From a checkpoint of a small mixture-of-experts model trained on Wikipedia: 12 layers, width 256.
Below are experts of layer 3 (counted from 0) of a mixture-of-experts language model. Rows are named router (the router's row for the expert), gate (a neuron's input weights, with its number), up (a neuron's input weights, with its number) and show model dimensions 0-255. Each number is 128 + 32 x the weight over its row's rms, rounded and kept within 0 to 255. Numbers have three digits each.
After each expert's rows: a language model's description of what the expert responds to. This comes from a sample of Wikipedia text that the model never trained on.

# expert 26
router:149121123133079128165098165115169057127095126122142145125127165180064058101099098086132116147095095086102125125149152124154106108112160114175144121136114180115139109160090093070125123143115069138088129089176133082143154099149078148124118139168093119105067116121142154133152086101134198138163136161140176168151148146094100160146132129121175113177141100194156157160088050138091050086122172095162160140109118132067075048156137151166127134182101164152125139133179117149129158085149175181196127197131115074156162159087084127174134118139153162144124142164170096145099095116098084162119159121196189166133185136113121149113136151133112189130092140108132169099136171149120093154160125142108191115116143145171170151133106075089104112093119081114137161130097166133166158110205140
gate0:101125118116160161130135162098123091206110142128058160203161152126123152108167128139090103097141193161074103170134154134155145121186114172132134113115165086148084115146063043100119111127192164152160110090102173110129137143152115081160141197113098123075112119094138086083077082150113159097115119125092077076168120160116142110084106096155165086112116092108187107091126113157099142148186103105121133161101165158116058140179117151071154152118092153110137132124144122165177139128104123143114159121099159182108149088087101121149104067166112153135131152115212164228090148090121091064102209139139137177113142112092084158119141130133085142132128120150111141123173105130124158114104151129130148144102152085118142132081093110079155130114139075143147111167135200191106077136133096
up0:093098162142108125166108112143121167117092125148164176159176123079111183129150143102112104184172134127152211129082109167133151148126180087198184085153127113063162136064120101155128100123075093126217155053088086109104128168106096160123149108121179152154101192137103164170157196124097156098085149138143105122092168175163111084115156129077175090107193128129092101094183109082175105117112117169163112138173155108140167126100077069149158129117121100124149140169126142125103119101172146154106120120158126063130158120173113099129116158122154120160112154182105092064099150138117125170122102161054086157173126143081133122109133132157157087104112119135182120138104166132128137121101140124112137090090099163112106051092143172137152122163152141153113146132212079111159166098148173
It responds to: First names, surnames and their fragments in lists of people or taxon authors, such as Richard, Smith, O'Keefe, Ishaq.

# expert 1
router:110135077118088127146077152130145102188095170118167144116123114113101098113116109084142175145050150121120088146170160173163108149103156110183126173190108173137186095113068085117084109150120133184149169102195135079122163113123098090118116095160144093131102091119108174103164194139134165125139133112129166140177145158100141174127122101139156165157213186170190143122099103183135138141166155087113141158119133161119093089130157167131104127153126145143131150098180066145122179092174190114165158147086124073143146157120096157176134090137129125134082167158137097139070088117115067135078100145172136129187130164133077133145114154111111199166062096159132116081179148181164115169158181121134146131094167134144145139110142114127089136092160115109178184124087184128156179084130118
gate0:121107154163117073146092139104090131150202121137154134163161142111113153135116066126128124098086141107129107177132124127196095144109127138106180161163079098101117127140129097101180132151085177173094122114165121109104137192143034152148155111115133122155147128115097167100131164087145097128117172105184173135101132113131195112166131116156136151138161175116079118127101115095176116080174113083093146134123169117091108145071127091075141170162096093141147149071127164190155105072164114138157090144086127114108157175150180141115158194056108145121125159117145111204096138148157079158172144144066155081183157104104148079140111184158082188126016145210173122131093133141089110099104106144127118180106114132165141147143137163134109192164127090129120145117098111087117148140143161
up0:165102171089123088124152076132160107140072143149078119108152123100148120075151180094149116145155136074170172092135175100105167190116141112129105134130163098156097180119121205086121127162142127157075095153162114076146155127120188147117094162107163123098121121131170170133143099158079118129138078096108106173163143105110101132141103145135155123147074149137132058128167204165097168121096089145139105167181154099108182128137062145155095054077137102144138139118083106120120126117190146133121162146123188106098124166102125141079145066209104104156139067128093171119122108109103189122119181139163105091137090165179069133151108107115154123166162126070082152194105064112133092080088170141104165086081147093152158102114099138095106123145082137200138099154135103131144092110112147
It responds to: Hyphens starting infobox list lines, parentheses, slashes, pipes and line breaks in structured entries, e.g. "- Opened", "www".

# expert 35
router:139131101125099140166108150137153104183088183081120154114117161141114118113104132090201167153103124111121092143122132174149106194105197119129079158159117175127142139147111085099148081151094114159129187145154128103138190091171119115131106131152115068063125118153144129091135200133144144095182159136152149141171161147118177133088093118133146152146138132155129157206117103147174144116147159118164127159082071161109102099165127172147074065159110199104147108096147107127083157107173137202146139195143105089205160119119117153154172106099162135132083171150197128172137123130059113129062144157155120122152149148185096086106148139122098131154107113178063158089188137171133065187152123169146149174118109113148124128111082109075140124128135074158171186132126147116177137083121164
gate0:142133091133120103182075111097159114133173108127124123151142106084126130154115126123082148088142151093131135148078110106098085144084153150105152147133114151160068129170105142133108089141141174153163144161161138130160145113101154153061149145145151126084167131113192148090185163129103160163091190156127077074047166118090195089127129133130152135194095097153171191082123148133135077102116116122125098135132120113140212106130156183109131150105087134095085164192182152068163153109078134164115136108137190054183100162147053150144141119118198116128175193102118115105114195146128147165143136118135098124106095148174143143132113146111138082129149131125063186121111133183170111115223136092130154098153156083157125114154121124096155085106150110188169150121174167114135106097173155
up0:135149077125180180197113110141170150136145142153085127124153142159071183159124141119124166182132097095176088169028112125130135139138116103147127130175147183141167106165118120158077125165117176130124138146153138156156114145107142108117136126154160097129199152099067205130187168097142158162127126207118035108105162130113148103142046125101139130135085088160136106132128120130136109099119175107139109149062102104097150100139144178101142112124033166102136141102087156119144131115154110136105148104169130124168156169151173119130091153071166105085094145142150137095141116113181131161100152116144112122125092142166131114129165111095071140152103064143034120163168148125125118132136136125168126037090199112154075095106081097084131171125128121206133123105117128107158181100156146
It responds to: Common nouns and noun-forming suffixes after an article or possessive, such as life, school, government, father, burrower, residences.

# expert 3
router:121137079076108102155115154108152091173108147093179163171067146137114088110109107117153166113145127123108129160162151163168122142123175144154120131114101135106160140102141081086096120138122095170100158079175166103183175082124094095142131153157133088099102114079174095136163153119132184154117114112148183173190185129122166153142132097135173172166146158131164177134082073111113108138174160087125147172112132158128097104175154154181136143133111172161148142169141129137087174079183138148173160152098137087180159102154111145117162082144162140185082170145197103199087090132092069147110170148189178136190149130102088140130105127087113143080112107166135154095189127162122120152091147112095165130078110143156188180107084110075132067171193088119169153145090167142161143101151132
gate0:143075071165121128210123117094083151142124089111169100137091127120136105141161100126096095143157115149117123176158098145197095114173136152088129119130097115118181158097167105122125117098107035143097140112080146153141181140132094066152149092133109123141130104037156122115181124119150190144112164123143167157097112104096175125139125107139167129152125195118192157130117132169091187099116152101096183174128127162169148155114196139084173143114169088136103095127169150159075136128186186102122158156088133135107101133157083125147123129099146112145121098110170187196109027103153067123104139138177077069139086130169145142138094114119177182080095111122137154145166153122125148117107088115165132125141096120148130192102067163070119135203170096106096112153132122171120161141154125
up0:144163124129138099157131154045111167131116114126114137118131000149196087140121153088148151110164156101102152154164116094157140069168106130147095113146146141107193172106113105087158081085150112134146105116095158147152151147197084076114188107109127133086130108092160168147145116111125129103165199109124130113090145120120170121115158127132167113120084165128190161093196160173091184112136160089162190099103070138159148089139140079083177132129141118158164093122120123176120094106125090116140111120120097139103098069172102153140148105123096102171146159134200174210078101091132131156105163137127099119149096074169113179143074099041117199123087131113134128099064087168141132122092107106130102130099087109120133164096092123120121162093078138143085117145178147142155126144155124
It responds to: Words inside multiword proper names of organizations, places and titles, such as United States, Food and Drug Administration, Men's Singles.

# expert 33
router:138153100102041122166114176121180121163090147063135121139133149176121088127109118097145103109130093078067162181123174130162149109120131084152126128136069193107121094169089129074157125128145117134130128120179157094149165111163078127129128138155114121084086106139134134132198131129155141142181149154116171197154166157114098167126136154112159108184131117199133148148082065152091089092140190129170138146102125161092086075180165158119103104154096172132134163131139114166115146082151205159212124209137109094191136152102090138151170100147122152123105157153171087158070085098117095138132164114158145171106162145115101118131151179129122173130093096116098136092143149182133108173143136143108176146102164132139206119137104076099112113118150055106130147133083166174146153080166167
gate0:144089143159144078171091125071098166127116096101144124093111124088122169113046151151104163087106110085114091109113126234120122127100170183149113195145182182108116114171134123103116158104155139100097156160106120131190124195145178055097095127155133117096103158134151111136101104084128165122095160081134187110135169085154144056107125076205101137126159129138079151108132146148168141126094142138136067143145103117148159208127156139133121192110159111154114127183191143109085108074172128146119109091097112091123159128138197189116133128183119083079147128149114209155156113200098125076134132134119130097121113187147172151164158152126147086141178149186104138103157143105188161145128142132153133168140091108132138118092120126096168138117137157147149127116149065159178118154112104
up0:138111124121148115110167150129094172118154112080155141124091100124105099173084179155117148105160117069092097144158136222105117136140170140141134145188110205142078132199127129047126106108162111085105108202171116139176105124103132117156122145136147159140158136144204084094147124097064144115146144160203178152149160119137149139163088149104132126168176128151122106117121116147153093074091113174151120153115111153142194160120149120135159135176153146130116147180140176097112141158165132158139158169087114126115143151133178152084196086222156146104172110132141171109185122132151130132133100108117129102082173132081067147141148119097192116124180153173060128169109091151163135110107123190133127169170114115070172152159147097132144121086182110160171156138123108202099097136186151
It responds to: First pieces of personal names, often foreign, in sports lists and credits, e.g. David, Ekaterin-a, Sham-il, Pir-ani.

# expert 19
router:108138088085060137161100172115168059174099176079093129129103164142153103121125117082150119160088112108110132164115184129145176129126154069154094143175101201115158114130104121097132132121093131139137154145177143102168221113169098154163126109117103123116096088111142168107170162141163148059169119133093170155145132160100133164144125146088210157153116104175133148172100086161131134137134174130169134140107086154107092100155149105126130062152086170131117121098162081190090128091178180140160110192151090093156162132135115189131160053132130170141078153185200098142059086108095152121126169146135160106134126117119081125125132140128079145133105077147107132105189116120106090162127171156109159171083133157150193152115120087101108158094112085144165186103103152180139136076113137
gate0:157109083141183152168128128150109110133142163110109069116191133170183140097167104119067139117138137146122137151133104186132129081163126111150107187120073130105113149161132137107133098140174120188120124151153128046088147138147116178233105125100085084145095082152027080153120147161134123106099099105112134129134149051146132135156124107090143144090081126161141135121059124130120144117161123136185096103091086156111109133079169124088099126119130099130152122165115155165098139163154068092032148176076096088096151179156150117128157115154123173141071130139062140110073118042089111119097115130118142071151087107125094137114104128133078132125088071131131142161135107086081147120137185097156153198168117118181143168114183170113114139081124127119154102129181148092123089121106147
up0:150160085129161204125146138147107094204116177098138057123118169090189123105075103122096088122151123159078180126113155124092114117144145121185181119123080125177082112153082072118123087124165131191103118150141166066099170135111124176195110130129162121110055059151051131124125130179112142082155118138112167058119124126126101129127181095105105116154141173142097121131137161125096138081114094155107088112137132163125111130099186153086120130116096158105154150159097160130104067111136090070110168157070126158122181145162127095143156099159126190100076110180085143156139102078119153130083145068109162098131159150108163105098078153127069116132131117161125104159143109114094123121105139099159138168156144181188165165147166143173073097089150091168130096162175156122179099129120161
It responds to: First pieces of words split into subword tokens, often capital letters or prefixes such as ar, En, re, gar, ste, c.

# expert 45
router:073117113149060117155107174124158127140111119087129176130127149139076106096108132090139126119076110070082126142126147130122106197144188078198076163176069165107160148117152094095110085179143131151139174131199111119122152109145119120130116115149103100095100108127151132079164161179168175129144144117167169170148157143095132200127109091112186166158199124194170173154109111140154097122121154079177133169118114159121115080111184146140087151166113119104152166107141072167071157090184174127175140161122129121150150141132101130169141122145181192138110177182155090160078117128089101155103122187141193110111143146141095096125111164085121123112069112128113157094201158149135075159142127134082134124067136154170154179073107112089119110133167098154134121143102143127184177122171153
gate0:112127196143119121149085155126106095093107099117124193152142133145083193110099065101109155077099114131091132146150067125092111135103149162115099137129143138108142121153115124082122150161126119149111110136098109127052137153080140170136144176132204109087177104131080154131106106186141120127077123141122110130148140174162085194155124103145084163102153111174114141182147166128079106175161123051141168179117121071102124168140141126156099142119085083136143148073166132184076171088151117117148186112114117128154137140085106047116144142073111173072171113121093112139131143203093125144069155192120152112111151121180130100093108112130163137162143160103182164150148137062150179101146130157057113107094128142185157105173156123092159118144192107161151126188092125109226130122143136
up0:139155098095172083114110107102166132120083125094153169140151147128062103073168147128129175126165123142173152094099114105093133145120171106096156140105152092168181174085116133162056125100085119167128143157146132089156151099140127109123151131094158137153109154162125076155145117115163099146124125093172106123130138208171167167100114120196079149082152128147062160190172114116099145145154138107101120124110129133052156134135158173195105175075159108175108193160130120208052123147112093051068117138107145096125161153120138077161140103061129158104110104136102110155134054135105148123090069134152121167136116125118127130106121093098119118121097131113137149111071120139028216169080124109066127110124148092168114186160138154123153106139186137141167152130146128089141118126078090
It responds to: Colons after infobox field labels like Starring or Genre, plus naming words such as called, named, by, quotes.

# expert 34
router:116126070155073103163104157099142102130068148119162166118089168130086107075076099128151123133096117112114137119145124147134094129111208115150135141192067137128132105165116083097118067180120114163119198099151145087145159108116124104158142131141099096094061126117140111105097128097142191139114142131169163180160190123065109173128139105103180146128139175141121219165063106128110087166162151113136132166077101128096076092175176142130122120161094129154108109142171078170129191103187164155158143168148100084170189156123087145162141103113141173157082164179158116149072127119120090152107145154137160125144182128125100147128118157122124146112105099173141145130146142145158066174161134102091146150126149176161183177079105076062136084154162141104134151127088179176151168092184124
gate0:058096120188141102191123125185130134142102113062166077092116165143162101116085128159100164132141087125147179130161140126079112125096133115102144058135093137137196141050120133091152128081124074106079115145102141137143186179113156128158210129083101122146124078114168163142126113158196191053130124135081134142168113099084121184155116121149129115099161091102183144180113128083121087098152122112133104168119119150100122193126081149150060153128120091109108175096134174148127059092135096151091129101149143102115115109103105093067125102157193221087111127099108081115123137122065103096089167143174190174157091121128110120106147142153137100138090130085125125138128128124114125181067124143120095130144207146157152134157132109137107158124091163115123115173092147140163146174157154
up0:112109194146104106167174193154158114161074221114096107112163110111089165104126133175092100154127133165087109079166092111084115101140118094143127074089138097118162108100149172054155140217147115156046064082188124123128152211122130120082149133109093141093139098131099151156096109100105165118148130158144159182129104144122148114115119071102132059128112146165156195086120083105115094130090152077066123123128135113099153177151107073125121163105098116115100101173083177113175109143159105129118154157161141111058131106146097132137144118102156163127101140133189072153123073100120161144131228152123175126103159106113127085118138156150161138143117168131104166102154152113117109112076077163135087149148149107157143092098128103211110122070151093143123133090131112134116125169140116
It responds to: Pipe separators after a row's first cell in data tables, plus table rule strings, list dashes and colons.